config.yaml
n_layer: 9
n_experts: 16
experts_per_token: 1
d_expert: 352
activation: "swiglu"
moe_layers: [2, 3, 4, 5, 6, 7, 8]
balance_loss: 0.0186
balance_bias: false
init_std_router: 0.0148
lr_router: 0.000571
vocab_size: 8192
norm: "rmsnorm"
norm_eps: 1e-06
optimizer: "soap_variant"
beta2: 0.98
Below are experts of layer 2 (counted from 0) of a mixture-of-experts language model. Rows are named router (the router's row for the expert), down (a neuron's output weights, with its number) and show model dimensions 160-319. Each number is 128 + 32 x the weight over its row's rms, rounded and kept within 0 to 255. Numbers have three digits each.
After each expert's rows: "comes before" lists some tokens at least twice as common just after its tokens as in all text. This comes from a sample of Wikipedia text that the model never trained on. Tokens count by the router's weight.

# expert 6
router:145124175068138110155138111181085100100087192151101107111092208125081107096156105209101142153132134126179127173100120088119144122104145090146096154110097163125086148186105153049168131091150134149148116116183140127148088106190108083126135117137111101125154146124174126109113147128144077142121153171129180069099106197044107102087135180136125119073137124171156131120137113144174129179133124107098137148138103093075080072126131207129110094167137109175184092180128119137122078113159075
down11:107111109081029100159221152148118136119119187058100149119124133154135172132094066159142108183096140153114112135156147189111097123091129114145101170130092138113135072108195143107111129191117113180085161121130145154156185132133120107137148164131141118097176158123012084101126184089133120135128125168100132199115187072129125145050134113138129129072164161147176147122138135115038073058147171093153110157082166121095171062097102120090157097130113100133161149147154152143137130074141144
down12:157120067171129165196105111180103110077170116179147091065169128086132137104085139074107075129101086103099112061166100175124131100149124122148127139050116154101102171168142163146118064160142140181110136107073125076124050161193093103156093184144143080133132090141123178105092118137087072120126151149110102106121141127049102183122166160151165123159121149136157175159106161146107118057138066081200152136146122151106151130178156097098110179113172096125097130126088126150107143136143134
down13:165119165119170105063115167105131155154113129124121157164121108158089103132123087168109089136110173107062129130096145156182119164130140147114097129113094156157139168092112117124122163119126142135089110159089126130180089150101123135108112125185103121152169126133115103087108128137062134133163080073131246160103149225115127131138135105078120146124129175101162155168134118139116144133135105127056133096133164111170117095165109107109176090132084119093140155118116066096108150196118107
down14:122141136128106087225176060154123165105152174153100077129103132071073114065141125162179104052104053096109113076140182124114125160133135118103148131120093137134139115149103065106132089186128150146161089085098150149135153122089145154151151114146155085114150140153127180153124143129102112106096095113156127123099187179146135168164204166163163148123154114137122142151106129123100136113120170064121187091088168081183185144173174082133108155158085144082078049178112089132126109143135200
down15:139091129148122146134142071039096127138189127045147153098153036143129101077140136151106134139166147169143185137124150196117157151133078079154108149115100122153159138076154125134132088171128104119079100120145105135136129196111118138157106086146141142168114180077060194172087069109160051126176141167130065101152153112100108126148120054167113115102154147135149195159111156139090090034136078115185010105111131154156127103137126146100068126063140154136129180106116184165180174117127130
down16:139077140069117156145136179187152101158112098142139073143152087125116023161164141095163093140072116098168037125119126088100086084115130128117159104125112098162141241186115140182141128092156165101131116202126160121066136119119030123115116156118104082179091125078129136096139138134111112108116151079117096099147109142064139174102071138080112121155109162123148159152138141146110136138104188173118173076155131143146096096128069137094150105140136118153154160193129155183132187189091125
down17:113098165137100167105111175100143146108134119137159130113140099117158152141190162100088119171139154112151123157154151103155154112121126167136126120183125096116115119223103149137164195169053129162149133148086149151122118105134173148047167155144097122141107130112139121150120103099164136134060123096167073105078140092085177129150129114121135163203164112128087127141110149120134107141114082176127088121128203149119081129114190118084182172114185203096169125179122129107069093137130121
down18:134171123131137187164160157164181142137128142160049126125204133125139118145130100131159164095120125164110134134161129137073067155114077122115053152153099137120124123151114132169122123112118149118132141122194068162139117154150115113152105157034136162085072152127138118171122148131107130132089088074140131158122146117122150155100109164100150140122136163121133103151153145137155171163106162110079103111091169122056126112116148080114088125096152170106096119125122115159093156168112152
down19:089147167118125139115076165135137118120109139062093160246143133137116158120099188116129100132141145155096175109119134093098099126123094144128139193161116192137129174127093109104107102124164155106161132089104165100107171105125129136139138140153119128090150058105139100157150140150138122219173135172106106087138075064106085142082048164083168071149138092137116071077176144121107179148152129083133132100177174082114181113124149105129053128160109118125174176145097153060126136133132072
down20:121209125101136156167110149087116086174094152149118121081087114123101187135092086109092135132135147139073097122167147177141115070165102152107106081142113128159129120078157104139119156188160108172115076127162144137104132179118063199163138086160103166075148205067108104131095133090136100140126177137078100144148136154109161152130084124129139135118066134157130117107108128153139142094131138123108132096103177137080116118128148227120134131116102182140072118135125140128175155112100107
down21:151115173145114111141151137132132099109139093107150162099127099163149136121122093122090124128141095120131104114111118154063127121127104090168163075137158126130114074154075105121153170162168136110138144173081130102169078132146118151092104109172095117145136136114120123119070150155111111167117169149121169118075125119043095057155104079145144149140046094133073163089189208105206185172115112149141203163121142129121111205142095191122181204102132094138134136161135152149137074124142100
comes before: "-", "|", "=", "The", "In", " -"

# expert 14
router:187142165116143110150088143164093105122109127107084102165114188119093119120151053211138120188177136153167131131124066114114158118127103119156078119151139152105117142166098179067109073119104117136144122162133136134131092101140109131079095083101144066103124144162155096094128116150080118138102085138121157100119056151137082102124088156066119103119158092118188114121152142151177153151154112156128162206132147112123070103100149153116161083164151110142157115187087128123145085108144129
down11:167127131068092120112140160131137111098158138083141142141126080212071141191159104113116115170138127149152094143173091142110126104121141055137158121139133119113097110079116178178090100094102149144179145123173117165102145093120087157151101113171072113181137167129137147112135155168140130079193074172165054114112115114114148133097118140117102156145176058159087161140112147146127107135162145108135128116091082125127161153109128103180146175184140155140168125120123076088069097153100209
down12:162138113124145135158130121127117146148106181123097147119079120124113147116114193114147180188156122156147156166126131170132132114166140154143077135128133087115117090089135100131158091149115122186093138139141158109144114105188134163134082092115151104104115167174121116120173145133143111082151155103152131097114143126145090156170114136123158135084171187201089138141089073165108174124129115112135162074135079062076066139157110111117156024129119115113151123160106105158033107098148154
down13:095168104128115028090142166186096121140119123125156111152118106128102174160168125174093124129167090106129155037102137112138119107108080142123154154186056134137115127129093173151119120122111110077196057149072137101091066132104077083089099136084093100158101081168136191116079128175138176108070136114150186102070143120123123115187158154153096098099146097089148136210166161091181155162119143166144106084142127112108100107176186106131102156158103124142094117122083112116130083077128110
down14:149195131128112133155132162118142119099139107109062120072163156106148148095113116144098163077157084131096144148209107081101176091176109144128111062136066108137133070063126036093147139165186101175147118131120134183116077099104183133116141125086144146156087169168178127100027146110148089101140167084110126189133174088099146163118140111182132173162145131177182152074135088126112076112105078101157131078141100157194111115146098132073122144175145053092158144108109095135115151074152122
down15:086123150156134206136142125134100173091140152146145147161177150189127199101126153137141087142166154154174113166103106148088117135119118068173175095122121158097151125133128151125104089142117155155107132118132175037119151173183104193146176128117179195112144120105147153139099182103097120102141078144172134145159107188155161126115143117080079053146129134163159142108137116167162135106140086127171108117179131160079117122079103157108100141183175159173091139174171102139176184165106169
down16:180122055151188066147091178113141107162107101096104122117126157138097126155103175153112104126159111163115131085125133149090156129158074134129180144089150152124120164114047110144141059141155106079110181167101100138137140199079171147143151149111074063142142103171131143183092126169119170120126152115058187133071127162139110124147096183108111075134165175156160120119168102111102117067150136132130169174138105082116139149144178138125099127128148158103135158086140116085136154086108137
down17:150123114123196148131123114096200102150142093109088106138126055156130123112116106101159146185058145086130151086140147037125176117131073106119114192102098178132131079138091108139116125188072111119105151085105179091109133084122154172182148131072098120165151128133123154157104114164104087117083081154126129102117110144109151123212202137130103062162087161148170090158106086083066059147154114163153138135130137114098138119156136083140143105177136113123154043182192105098165073101049150
down18:131153121091112100124146123187143159078120094129061190084175097146179169091132144169157173112115166159109136136147121157139123132125118108122176115208111113137146115138127119120119177094109128131136136122105158086109127125090118121051080169134120047116161133093152177152147120111153116048131133069138066124147177132091144113121110120049132094082115158079132136145124151145127083145091157171170125129225174045123151166126132074143180150117070095161114095169189138107068128115147149
down19:131125130128136191109091088090194123130186086090164163124145144134107156117129120171057172121135093087136052059118172146115146118183134143094199153123144127079169141168101199150175159122075144154035134146122124090078153122115157108184124107181110063144131111155158112137136144152168142112148164092156147094127103166134160122091124121089127109132134146110114114159145116155169119135140106150122169169154145098087120137183120109121179132141125127195146088160143150125243167136122108
down20:118133170112108105101088153144129156104133140165185114141119088183131157164082110105206088184187122095188123117061139083139059094184094136148105121136130141158103106137131124127118171063138093107125168141090162089105072115170137108106087112070082108149113095082122131111157120070132140140127135185133154138130147109118140120133095099134120184147124141169131127099141200130123210126186102125068137126082064080125074154115112095123052161173138133116113128133158087032173096135095164
down21:151153177117114129100136132121158114139130134164095120047157132194100165148169113125131123153169117112112129174118101154072042123110073128120069123112153123140110089126145089129141177067094153187084084118172115104183100148157113118146084137158130127137170141145146121165123116095179103196190120122097154147081107091091153118076105141114107117133124133168130139124101113161114066137110169157117119089102129123165094088123125109128108123130121136127176205153149076120120081138139133
comes before: "=", ":", "\n", "\n\n", " =", "See"

# expert 10
router:180090192085174148169155098137140108107107155117066116095116189111075091137164141170122128169182137147133130144082133096097166119093154045148112109155100112134056162169146098101141124123124121141168149115174182142168074086157102117122120090174158106154157121127138128133200142103115096149117141148157121083111116156112048090090115122083112143133154105147150128134124082089167129174150049145150138163122149094080090120063128157145168122161158047160180113175103089171113104099124066
down11:182108116087158101058169142142128116119094132099116128182072106093091123134162112086145123127099130091122125168119150133118171151089128133135119206143127115077094149117118128076203175091082098152078137137141094134096093070146184132105109105152072181108116133156150136104146106088126166152135147118083104122115106116109111167162140125135084141076153201101164122132151122068134237112143065159126091097141172168090128119139202208109131124040135181162132188082164137127145192140166119
down12:119064090109146131125187150202133137168152137119109123128115110133120102069093145166121145121109188097117113131127117115082146098112147106156137103135122100132137104096132154163124129135124116093120143149116109139154124132137176104101142161143094089105131163130147130155128172187134085192101116117164154156111101187076131144153137031144117171180168109123126126143116188119095183150185146134141137141099146157173130134172142170122140160023118117122117139111159127124102154173144187
down13:124146141114113187134117210123088116121143160153119081183116130123121145137102129044113152132133104104082149160139065153160186148129147129108078079101120128142156146128079159130172207113102151173115120147153130088151108073146144086086124144138141089059088194084166134095130033120095167181093151098127070134166129112081099119093109132145145125171163137103118097176134103155105110156128163105120124152186116121171130125184091149136092069094141180102119085158079162166106146132141124
down14:137143134138111146164201155162117116127129132146147154139149183127124175170112097078163138072131085132133119075149189169085103134119107047123161101158134106133130130159107089155137143156159163127138090161165078096070139176133076164193115091071135106139091159135088081121103114124121116116125158135107131145110176133163097127171088090112130106085102100151122084146106091049173080123122148118145083154115090091105128136088098152151125136118059175147131151108192194156146169137103148
down15:145141057168089082069107131143150126140121170064107087126136130083114142043111111167159223108132085091080137103178141092141147136167187124088144162149079134158150102130151176153118112075190124125104136057109119162124083100150127140165103134067130142127133146152013083162096119088057096109119088179149147113110103062058113108098191105080099202125120059144179156131124119110129145152083138182129112182136117098119082110102141118112119114106130078136166115169142105162117128099098106
down16:110125167129152087111127066133105090124172156101143131136157121134119069096099119148165137112110192123141125110182082127104094164133133163129160159182133134104177115140094137132157108172131187092131134102183158122103147110115094124128085070143132170104128084084144079105139127116120120120137124150091155139141118126179147159166136161086148131167134102164174157117157121136091168149121133139183147152133106125132105137204146147140145127138064102141114191113140135152108122081131135
down17:113136112188145098113114084145119132134097146082151191195093128135161115154134091092123062089116156161107063129126110168119099177097053101101118104196067109119106109190156127129193118147171162104108136059121140149149067146110100076128134061132143134115110127088133096135141122120130143129056182133198158107139137141176132113097152157163136159123184132124136182128092120142126061227138105102113172151103118112167147141129161152116128109128141127128128094121084073186137140106168142
down18:112131087109114143116082098176173122185130117121104112125115034136150081096154071132159107143124147176194122113137106150080122162114144121108087187170127131168098131133128135144123148123162142076108099149111129169079109146212087114116128068079135120140129125089127097142141146102145137051142088118140140113131144110135133168118151136173163160148098152110119140047125080152135151150121165079140121137165171100162115181090181085157119062165133137147126148096175095134058134068133122
down19:092035125067123076136137141070109113163077078126108115089086127120170152091138152132115147144115111136139128125118079097165133108122142156048166080140092184121214122144119142127139126131115141199066138092082141110119117206154144098142076220053161205142087127126165096151151113080099105155125124116100142133138148150069144150115153132113132135094147125143162146175144122136076115113105101127114119177113106123096162057152187132093103164128163140170089142157123133108171104136122060
down20:061165123160148074093140134118137128126074141078126140136100142099156078155116128179125131099157146109116086146183140125158047154132134152161097095112138112103118109116160061115127107195135129126129130177177120130100195106077136179132135171168161165128147141086164121120158128126199147136083135077129137057159121091171114110143165123115146124124113088092173082135136081150180213100095124084091128140117084149114147162042159067110167087103139140161100120138140126137105153130040133
down21:073119118130171129153184123168124134098134114122126140157139128166140111132107120198151089139151143070139118098120134144083144098151145154081167117110151163102144132126140121092172142156186140130172157108109126121074106107033113138107235067146135159140099117129089090129113099172110106107162116179168109108171091074135122069154108120172096115147112084182104149102160114091152146142111166149132198170202130083187106155091128177181158064081145128148123125184145191111149119173152114
comes before: " the", " a", " be", " been", " was", " not"

# expert 11
router:164138182123153109197137113153129119145079127137103145148112186139108088162141060171099179130162180147164148160136072078100153102084155093168118120117089121061113170199116136056132115109128117115136117107149153127157085072178094102094079116098125096156111155134179078084137146139111072179076121146104155084082101160128064125114128178131098152079160118217148137134178107134106103125197107135140164157133133109084111104129136222175159107175159129152190124169105084148143120114180110
down11:105102149154100112172099145118227152163099130097177154148181100104138116129135056059164132159088146103157104087122159180150120158129071132093118129121142133105145119138174101077078131139195124166216119129116170140119108138129110133176115090171178160115177116146154137107160120093067182130133155071104139142103114136095078174071181111133128146159161144087159167166146124124134187083106114111125117159152193042140163124122136133130048131162141116142113150142161065123113039149158180
down12:145134163164088171147110109166115094152166098088106137148072098133140064149083146114144095165149103153121064083132226092131079110151077118065100062126133177093158100085099102166161168104112131116095126088139105159065139089106142151126110129151122102115095115191126116166179125167150117122111115134168133176113105156134169116147156174137082115126118182154047145151153142125153155175103112115143119075090170120123171130093132104046137150183123103119119082140094198123125116113119097
down13:127104156093112168105115110139100083085096157157174128130132142134108110168175102154110118113167126109131137168110150132041161094090151068146182156079186096141072140103131128151125120109080186117137107118182123191075129131073169133134145200091145085137156120161163129181117110156145091135129160179122093221064133110098084091133142179132112154131190105119147112050126141135095062144098092098093152143090165126094114099153154142135173176165129090074150125104109175141094093153144170
down14:102077137118143137122032146208134127119109195094133077171130139113088094188187146108170127109094137181145120100097074125106134133151143151132149169080147163151168157129089078090149046131115090163151125090166127130161112143133122073142115132155168104182114100190185166059155135092081154120154109162109167170168142139109111181103136122116148144144052133086114111108139121184128111090109155150087123135123142123102165153164106143116167091177147146115079155093125098169153165110186146
down15:094109170145168102108113122227207107124141136131097099122114123138108163158148122179079138137141142157119099150172047169108093108104127104126149158102138131188114100213076117075115071124073138122135115094090135101088080128147189121129083141120110092120093135158157171107177126130131142136145101159107154136109108139164105137110097178171187125091078114153144106089158130117179182127126155081117068083122122109124105118102126197167154102104111121156100183087163074105104119072116139
down16:151173155165146104120124122104138115087100132163055105122106093062146095112096106168115167038088132104067139153124104094103117098138075109110097083093137130131127153113127121126138104042141116159092104116150114101114129179089200124161147089121105109153150183203149114137133121184127212127092149105124132140137131149176190098111140076122051133134171059165100147167123071153136147160100075104196104157151142044143138144144125132085126162148173136175123154145156115164094162071181102
down17:159128112132166150109163099130160144124169174080200089145156172164107100152144124172138190101172113098202097119144119138156206128121132137151110164168126097107125121097094155104125168082136110126129140125132116125100123029102082127090190162174141103173133077131142121115112143171132152082130154113161108168186154136149143151144197088135116198156090132110126129130152159101087137134088172171141134094127069155138171162138076103130125178132105101069127113061163188134109132124135127
down18:140149136149223165134112135144115149159143117070167092144132143045183111118175199109100129179115159133137103107166116140093119097116147120112068136129177145169094111094125179130186135147125160183153138131097123097197118141068131103101112119033083127128106170142142111131144096095178137095145103120120169114104063143135171129130107145137156126207099108157164139125170088123160103102151155070039152121117149136128124166151136160106143126138089154082080107198087120176122073158086121
down19:111153147164160107179146152109132151109129124138112162137074118139107139128109068113136101098159110078111124124106095163168173124106181153106131089162189121109143118129102079143116163144148143159148119176084128095074128103102163128135144116185186141154130097074143118122147164146126214128178199155155137145141205105131147117156139150138159135166118195115096114109118122077109054127145141179092130141156052128141147143158060092121137150128178141129151166096130103050084158115136081
down20:089105081141137132176084099136062178132137137100171120126113151160139161151151163120141067169112113097121137127114161087153103063148160133138159123150161146154201149192064142144092165075170113155140162135114138096116146155136136160134059153134097148148100140210105145093128113114120104157151114124182177105083117072201101123163132104129146100175172122166109164083070150122133124107113137114094149120109172161154111132139207115085090171174117103120130175176201143164094129121107140
down21:093106131184117077122124185111107129142146114113202150100105093176178100151087095148125121205127177110082170110177127142151127133107124096153110078133156113176140075121135167085115201126127107157114133105097147108113139109099118127167136135057112153141053150117186061172077131092048188126114153143125039180121122131114163117147190126187131112137128122168172093147104142113129107122158164168219128149186165085085162111146145132091150148170145148164090152121129145143205165147146172
comes before: "\n\n", " The", " In", " He", " It", " She"

# expert 9
router:172160153125168127178090082140089091082119164147087107160107162105143087039122116172106117115173138103184147142086129074137139127080114134149089099167115172087105147164130126094128120119117154074139121081164153128150107096169095137096107112100146089164158146148166119120142126134150088154076142155151183082142108155124115092116089195140118185137134108159172158150150130169091136146107071151142163078199114151141098100132168147150166119161161088174135097167095089125141090141175093
down11:132107141096120142162097161202145133104094138125142089125151156142108175137147117113147161152115133132140169132152106114120073113117118115079147151156115127125060114083179130202067190094073117109158118119094197135121182158152101130163116170129140127106170117097133150163115084201102154087199093099112119115084150103066157098171105143147111097193166142138116155152057158104122103145160142136142164109132122119157048132147115143122104121102188071160162000141174155082087128146162140
down12:089170129125124109141140067095123073184098140197090121065076160108095152123092158155123139134135068152060151182075115121197115110077157087102133106111100161131092105098089177144093148082133110120117185090135122111131129124191150080125090133116118150128079148160110076145079110138167121072132188075158133171101109166150081160111179035140163209129137083135071088147170078125140108159197106121114133146096096069114137208166104180105163128130087124145167125105114138135125148166110113
down13:153114108110090195127068168157099154172104130097140110176122164130165168097157119099141125085096139110145143165093117069105175120195132105151150137074183108137092134139137173099130176184137124113154159137188117097122059146142156136123121201109126146170093172115160069160145179157138138094153184123119113077063150070086138105143147010177111133172092211104120108139131107125204142134128049124172160082177164102137075121104148146033131130127165128151110155136150094091153136174175116
down14:137121118182081119181147102161086140113132153115152141141143039065106149166131106129152187209115130167144081167090089140121164133143109102127149092144104115100154066147107106083207123107095198106158181132155101148132118132147165135107135093101181181101127087112107138135122115188071088161115155171096109084127091200138130129146105098159072081144166076079087096084188132205094075140177133119126116176082115102126134106139155180156095148140163111134100114168132062106125037182156113
down15:112097135156097138088077175180090160128160122118158067117094101089074124097151112135137198169206075131199157089093136151130130118192125084163130116124082134049141111132146137111112089121121155110194122112147212154134144141109134163155082145117125164113153165098159137137143180152135060120090148151067091163127126163153141094152078117175137145175074150131112147100078085106104128095168129140095118141192134201126112179152173131123106157166113119096136091095114121103124156175188113
down16:125150105110120221155141108103115161143156099144143139139118107173133143090104125120158051110153106085150073189126142116143191127174150136136096105128158154107142139120044163128149171168112125115087175120130125123100145123145064153161141100168128148155122180094134068124133166158097203084038180063115175147086125118159096130063114152156096095153067035159129083059113134148110108103092138093155135133118133149091135125088152166255134143113104159136135128103104115162105127153115096
down17:129195108117133167130080151085140207161098145119115102146158083066131167145158157138146124144187128113177169106088129103168143134156138138099166075116129107140171146145098143071084173134121154141118168125095159138143131081132131142155112147137096143166109109159221164157076114088136119105155133108151149115123175136128162135082121131183107156158166098164074154146183139047119122112159127084074155087096097162174152161145091137064094178109138142152075072162086150209134085101146148
down18:164164094125153170109138176140089069142200125136123114141135085161133125215123199135119094113144139170122094151156141204144123136130112072128135124144136099061200140147124109120113143127104191171113110113160133121151101139112071134147177160081152140161165072130176119175137090144101134086151116116156130112149166146119144109152134066097146147146131117152119167133169121137022151105182120103178075140098099114092124099087113131255142170111134100154139160101104121121126106097134102
down19:154164090161102098152093153095147158092056154118077112134144100119179128080127079107135122084127142121096118075082101160138116099152143159123116143118137180171107106178143147137090146114089147176134129110087120145141179083177120170080128156160119142159188121130167208142113101128135109067136147056053087161108174100126164100135097112129139078198132059149176120165095141130184084132198117187093154126084176113131120096159158134140116178176110139089114139100148071154101131135113140
down20:096115146160163138097120137172127158117127111205117090082107094098124160109132143158122094085128138102123105137103112098112124136117136099128098137062172141150142165111078154103111147111117155108118147180147136104141058153113131127179167111132131130152078067160052141129124108100166149108087091128110092130145100091103096086129128090104141098125150160107119107164113117105078124081129108108104138045169081133077120110150157158103108141162149161107224111131129100098112146074037123
down21:159229049154118140102148164133168090162066133129071139182140115110143155052103092127099063107143165111107109119201105119113072106121142148073137152122157110205197121163128177120091124135109148143114154095118094146154129123131092097142100141116116110216127170085121087071139092118131159135108160135057122149134120160082151147118157158117187195144157089109180116152172116107107132148187118131154072091161161137155146099167098084156111098119140113180115139109119089116131124144080132
comes before: "\n", "  ", " 1", " 0", " 3", " 2"

# expert 13
router:177141140128186101168103093128132132075067117117111125144149128107127097077126044153124145089144127103181160162085095057162127124131104129133073102177101093100088169143103099119129089093095131111100152175138145181120079092164125066137095119106154096126147183128129125077124119211122095158095123092144164074096073162110135097097133157102129138085141098157128148125154073125097100165166121096116072151145111110110098060135179149160120089117147087182162094192096088134134054150130112
down11:149091202174097217129151133112139136078124166136128142168188142122147116128136114078130130071127122167097194150139093139117135094128108139126155102119144138193106115070075154122150123167117122088147140140152135085161152113100069153133134144079166066133135117147126108164133165142145110099086161185151134155137139140083069170142073150164131121080190182148154125087140119151196075161162118120106123134099089125154143124110116124113135159112193114135216188099134244088127119099096106
down12:189128113176119111101109098117140146108122096145104130089143190093149121157120128135160155086130138128167155165148151074124120161221128138199163193142105114163149171128175132120117123100108162154110129137129085083124111162085133117107111102163124104153135125175062093093088117144162095067141116122049121169127129118135142115083159111114106138198151084138148131158115124122137127132122150163138143036201103142121100156152175165113130111160115112142093091042134145179121154167098147
down13:122092136131078081150125133085208146134119123155163112173119154112100129083148107138167201124142112127130134152158133093144118188172132160139191075123160125106106051114104119158088172145141150171100197168070136054116095143115166173207116182065150130090053188165127165164100162107131119107127151154155119211101058136105149115192116141174133155203163102170122115149185128111098071164096111114081126138101156094137153059169080068099169090114126141153143203115146135120140090170135052
down14:093184113197152167156146142108117166156086131132183126048091160195157093092094121154115101124117129109118139127071177132116141124103166086125148139165203151088113196163155108129090152093100155156091160110099156149120113099173161119133127155139126080110171108140160091099200098170109063139154123137111126091145122118132183105143151152147151055139177077123099147097102148107106123162081100162182133143140165129102149171073132135085110118144135141143107143119130102092139167129085207
down15:136120211117068141149096085138154143145112096111118116152142176139120064119110173162113158116070129077105149123178107141146165120092163117137183081125144139088098139143132102108106106158133088116113095129140143115086158165107131094129109077155144148170119145101120101149142132149215203218148142117142187186166108100101114091147145135176112099113212180140135066119128146064186127089171142141082147107130181074115120136104132113059103130108184133127151198141111174122188113061143111
down16:108120137110127154053073184088101103088090159146087092124141102064131156124138144153116072115140124118129123093136181064098087046134073102101135132130131151118096095058156101118176099158168094125085109138154094117152096098097158111153132172125126103208117202094085137129114138101187152108114108093125059143202188171143130085087067150149119149119140106157169060126183119119162155135092074062100125144155082154140099103140082086135150094155139102082108150084138108161213096116112132
down17:090114101102066104086106111108143140153106116113131145170124167105112153111090108058148147147093131072172175106108108125152077124178126114074167093112128104207101091148191128128098092072057097095033116166114150134121180134180117072143143167139141127155134173090067158110111179180068089142121106070103184132104014116132134083140109133105176050133131160101107110199101122134142130094136179134139146097138182134122119125161142112108107041130077149191138174145083119121176116100149131
down18:107156128098100150131120124110131109102135072138086140145124137145163096127103122151152118118124134160107152138145178128126097187110140187122122122127120130086104137140087112116160122125117121107114144086108132136105065103137122114115110127155104125170132166100165111147131129167174076119189121123135134062059134107150171202119110040164126144109062169105207128184142103113109121097118134198125120172151192142110097052116166087116150099159154133135156157143132123083105141072099112
down19:085157083159131131163179134121120138108080161152109150114090162121111098138094091127143119156140085177066107115116148145153125130164143084158127078157168093144117155172159043145107143093125127168115098144115078085121133158100144073113131071151130167097156126099123105113105112158115108173103153127116191124131160173133139126071127111164151191099148167162147090161086120056162122121096121158100058166134128094152154129156082137121150104119088129092090098084157103113135062161131151
down20:173052099075157146118163122116111131103090086174179149171172142118116150103155108146157107131131131123150125176077132139127146108184185157103149163123169121090114125161110139120129112088109114156126122138126123157133161115127089053128156107111134083173125149209170127066119095148105118109125090095134162130164144067118073173114124106104142121156141179134132113132077167111103141075143152121108159045138147159082076098081113142112052144064146081101100073131129149118205188144082161
down21:112148148161132104006141171082126126155135112082082136075095102149092137114141142149145160181099145126199098148114167152152166154072113144185116171113164159085151141102124135157124154192142108102196122097139087109134096121041133114150133120135123145132098123094027122113123145174110157118139156144125198117123079148191089148158174153125120134145133123095126116094183124154148124120111177130167194138134094144189163111092176155130138138093113170121113133114161097144156159143125085
comes before: "s", ",", " of", ".", " in", " and"

# expert 7
router:149155143048113121129123129186151087126096095080051100132129175123156102114158054168153181122132155138203141135139111109159157090060099070166109134170102151101077194146127156116150093095152133118131138137153138217169111057193134106111128124098170159110172171137155148100131116153160103203128170152134130118138050118120127115062103150120108134082186092110166181150196111114088135148144110132166199155153068144105124093103143168122130107182123116172139111134126124136108076176111119
down11:122104095095108147133143107044146124122105094142137077096165197157083091097149135135143155153125130172049128169159174134165095126186072156146142133042178100127128081118093191151120106124097098125140100172145070115134132091154144124159118140097145128134164077109164143118129186178099171140082178135122126064123125127119160152168144065086117141151148130054154118091112117159152179126142113155176085134137145140132150132076116117109111117131136140136139185171157129106102187162096108
down12:171189100130060087128124113108102174143151116085104135130098102141105125187113120126155096099177091060093122166103121120067107065132061129152125116093126141177156186153104087135132152165113165119147161062119160093132164131103096158098116142129151103169078127149109132096131093139149098070155103139082117146138072157117098201100163148112139145118141135072094124180183057095083153104115090156132129159092133162117132121179201080078178143119137121125203096093166128102071085155090116
down13:068098166148111114151120064113120156082172145187205160185077097132114117123092154135127077139133126093105117081096168121074164148108220134121080206136161121085172140133141096154115088129151144132112071145106166109176119126134147113093086089131136103101112195094168136166151104151159175093151160114107080148116106130156106130128158175144146143135173185179110118165119120107156113175132101154158109062066101090134059150118053126164205081114103146108064155107121128133135133088154147
down14:111103074140127112144143119110154079098143079100130188055118121107124107058114137119112177127095098147087161084163114138147167134098175137147134172099135101135096106092140145155129115169123113110134127130129135176115165121082110139119130044118136160083152120087103158135126147132131145158097072155124219155129081147085107101107172120087124060105075116116117151140166066075108187099123118164137181156131138149084098129154119095156097142163118123143082142219106123164132139202182075
down15:141164062096101117160123110067104138108141097163124154145118127143167104129142172119144112163123194102143130128125213151160103116217080157161084098165147082114147139144207125170059109098089102122132130114109106141082099110108142180122091139116175192148169060113110131132147127172116170110122140087115165115151164177147142118070103103046128096125183161135152121185128151157073095131109124095130152167135145209119129181088096202152131106162094110121103016154141086158106158132145126
down16:150122149144079097154099133204106172117085208089137076188094107107159146152165106156074148127110059161162145071138116110159122118125106146110177104152172130089123135109127090137121089139091080113088149144131084110085129123162177102098163129151181105170139128141115179184047172115061102121173098121140162152161081143076152134095137177130086155112140139149146144113128104168119111136165157147120100195156086153142114147074107100163113093157117062127126119142149177134063139113066111
down17:102110068112139138099081126137099115111087111155169120132107163084119117152123117079128147137111110150142140116096109097112095123128100013152168190130125073067142092110137191125134089126110152109142130144138139127087122093092106202170158079142108113110127146174098101127076103152146135056131144210080094186118123139134095231165126133153127100086129100158144189140154124129166088148155150155149066073086121141113114099129093055139149122111096103101120176132144135099103134141115109
down18:060114166142116174095111071118075044142158151119156128093133152092145119100169128158166119137192092134142136153095143117157163081200106083086164111182125119118135127125068110099131112111108130099125102155148163119093095145098133138139124113099126057128147088123102144157133115131135151107151139117126067165120088149166157152093147174081147156120120132103127194186118123109105095072166153131090191118143138119124163100113172175110169149157155143126095102099129110154146157132140117
down19:150122078097120120120099118168121091105104168202167133147114100194074165119118132142128159171059174155145188107081188148165187118075132083142154097108163160157105166135094127116100140142100134130098094085136159198091203157126149121150138132153083082117130116183123112112079128136108075126159125125116090112136169102112108120129129156116110068146129062147079088143130100068120119127096075121145180142071109128112080156140144118139178174128140140077145146143227132117170137110179126
down20:150140077171102130102105145127138159102120138135067144168156130089121127150084153094129146156150170139133165172075141118124164110169081107114116123170127143131186120128124093105145122063140120071109110199190120118152121138170087107125069163146120132169147114075083094146111082134082114170105191079142131132143104125161120140154119088191138194094127099126139154136136120121120111109155181101145117077146137115104122109146182134112138153118165095082136097141165125127137175091133184
down21:127120149120110093148149143170107130086085094162087092136146122078100112090170109138109136109109137170118120077111133118133126122133145125152123098114106100128092173117100130091123091119143161153127121143131166101045084111153116207089106130145168155159098111109113117099154118102115098133127087111132157114111087130152065095123142117183133123180137100142109180088131076180070076040149071130160117132194102078190100139126121116113054094132102133126202131125159135159058152111112119
comes before: ",", " of", " and", "y", " (", "\""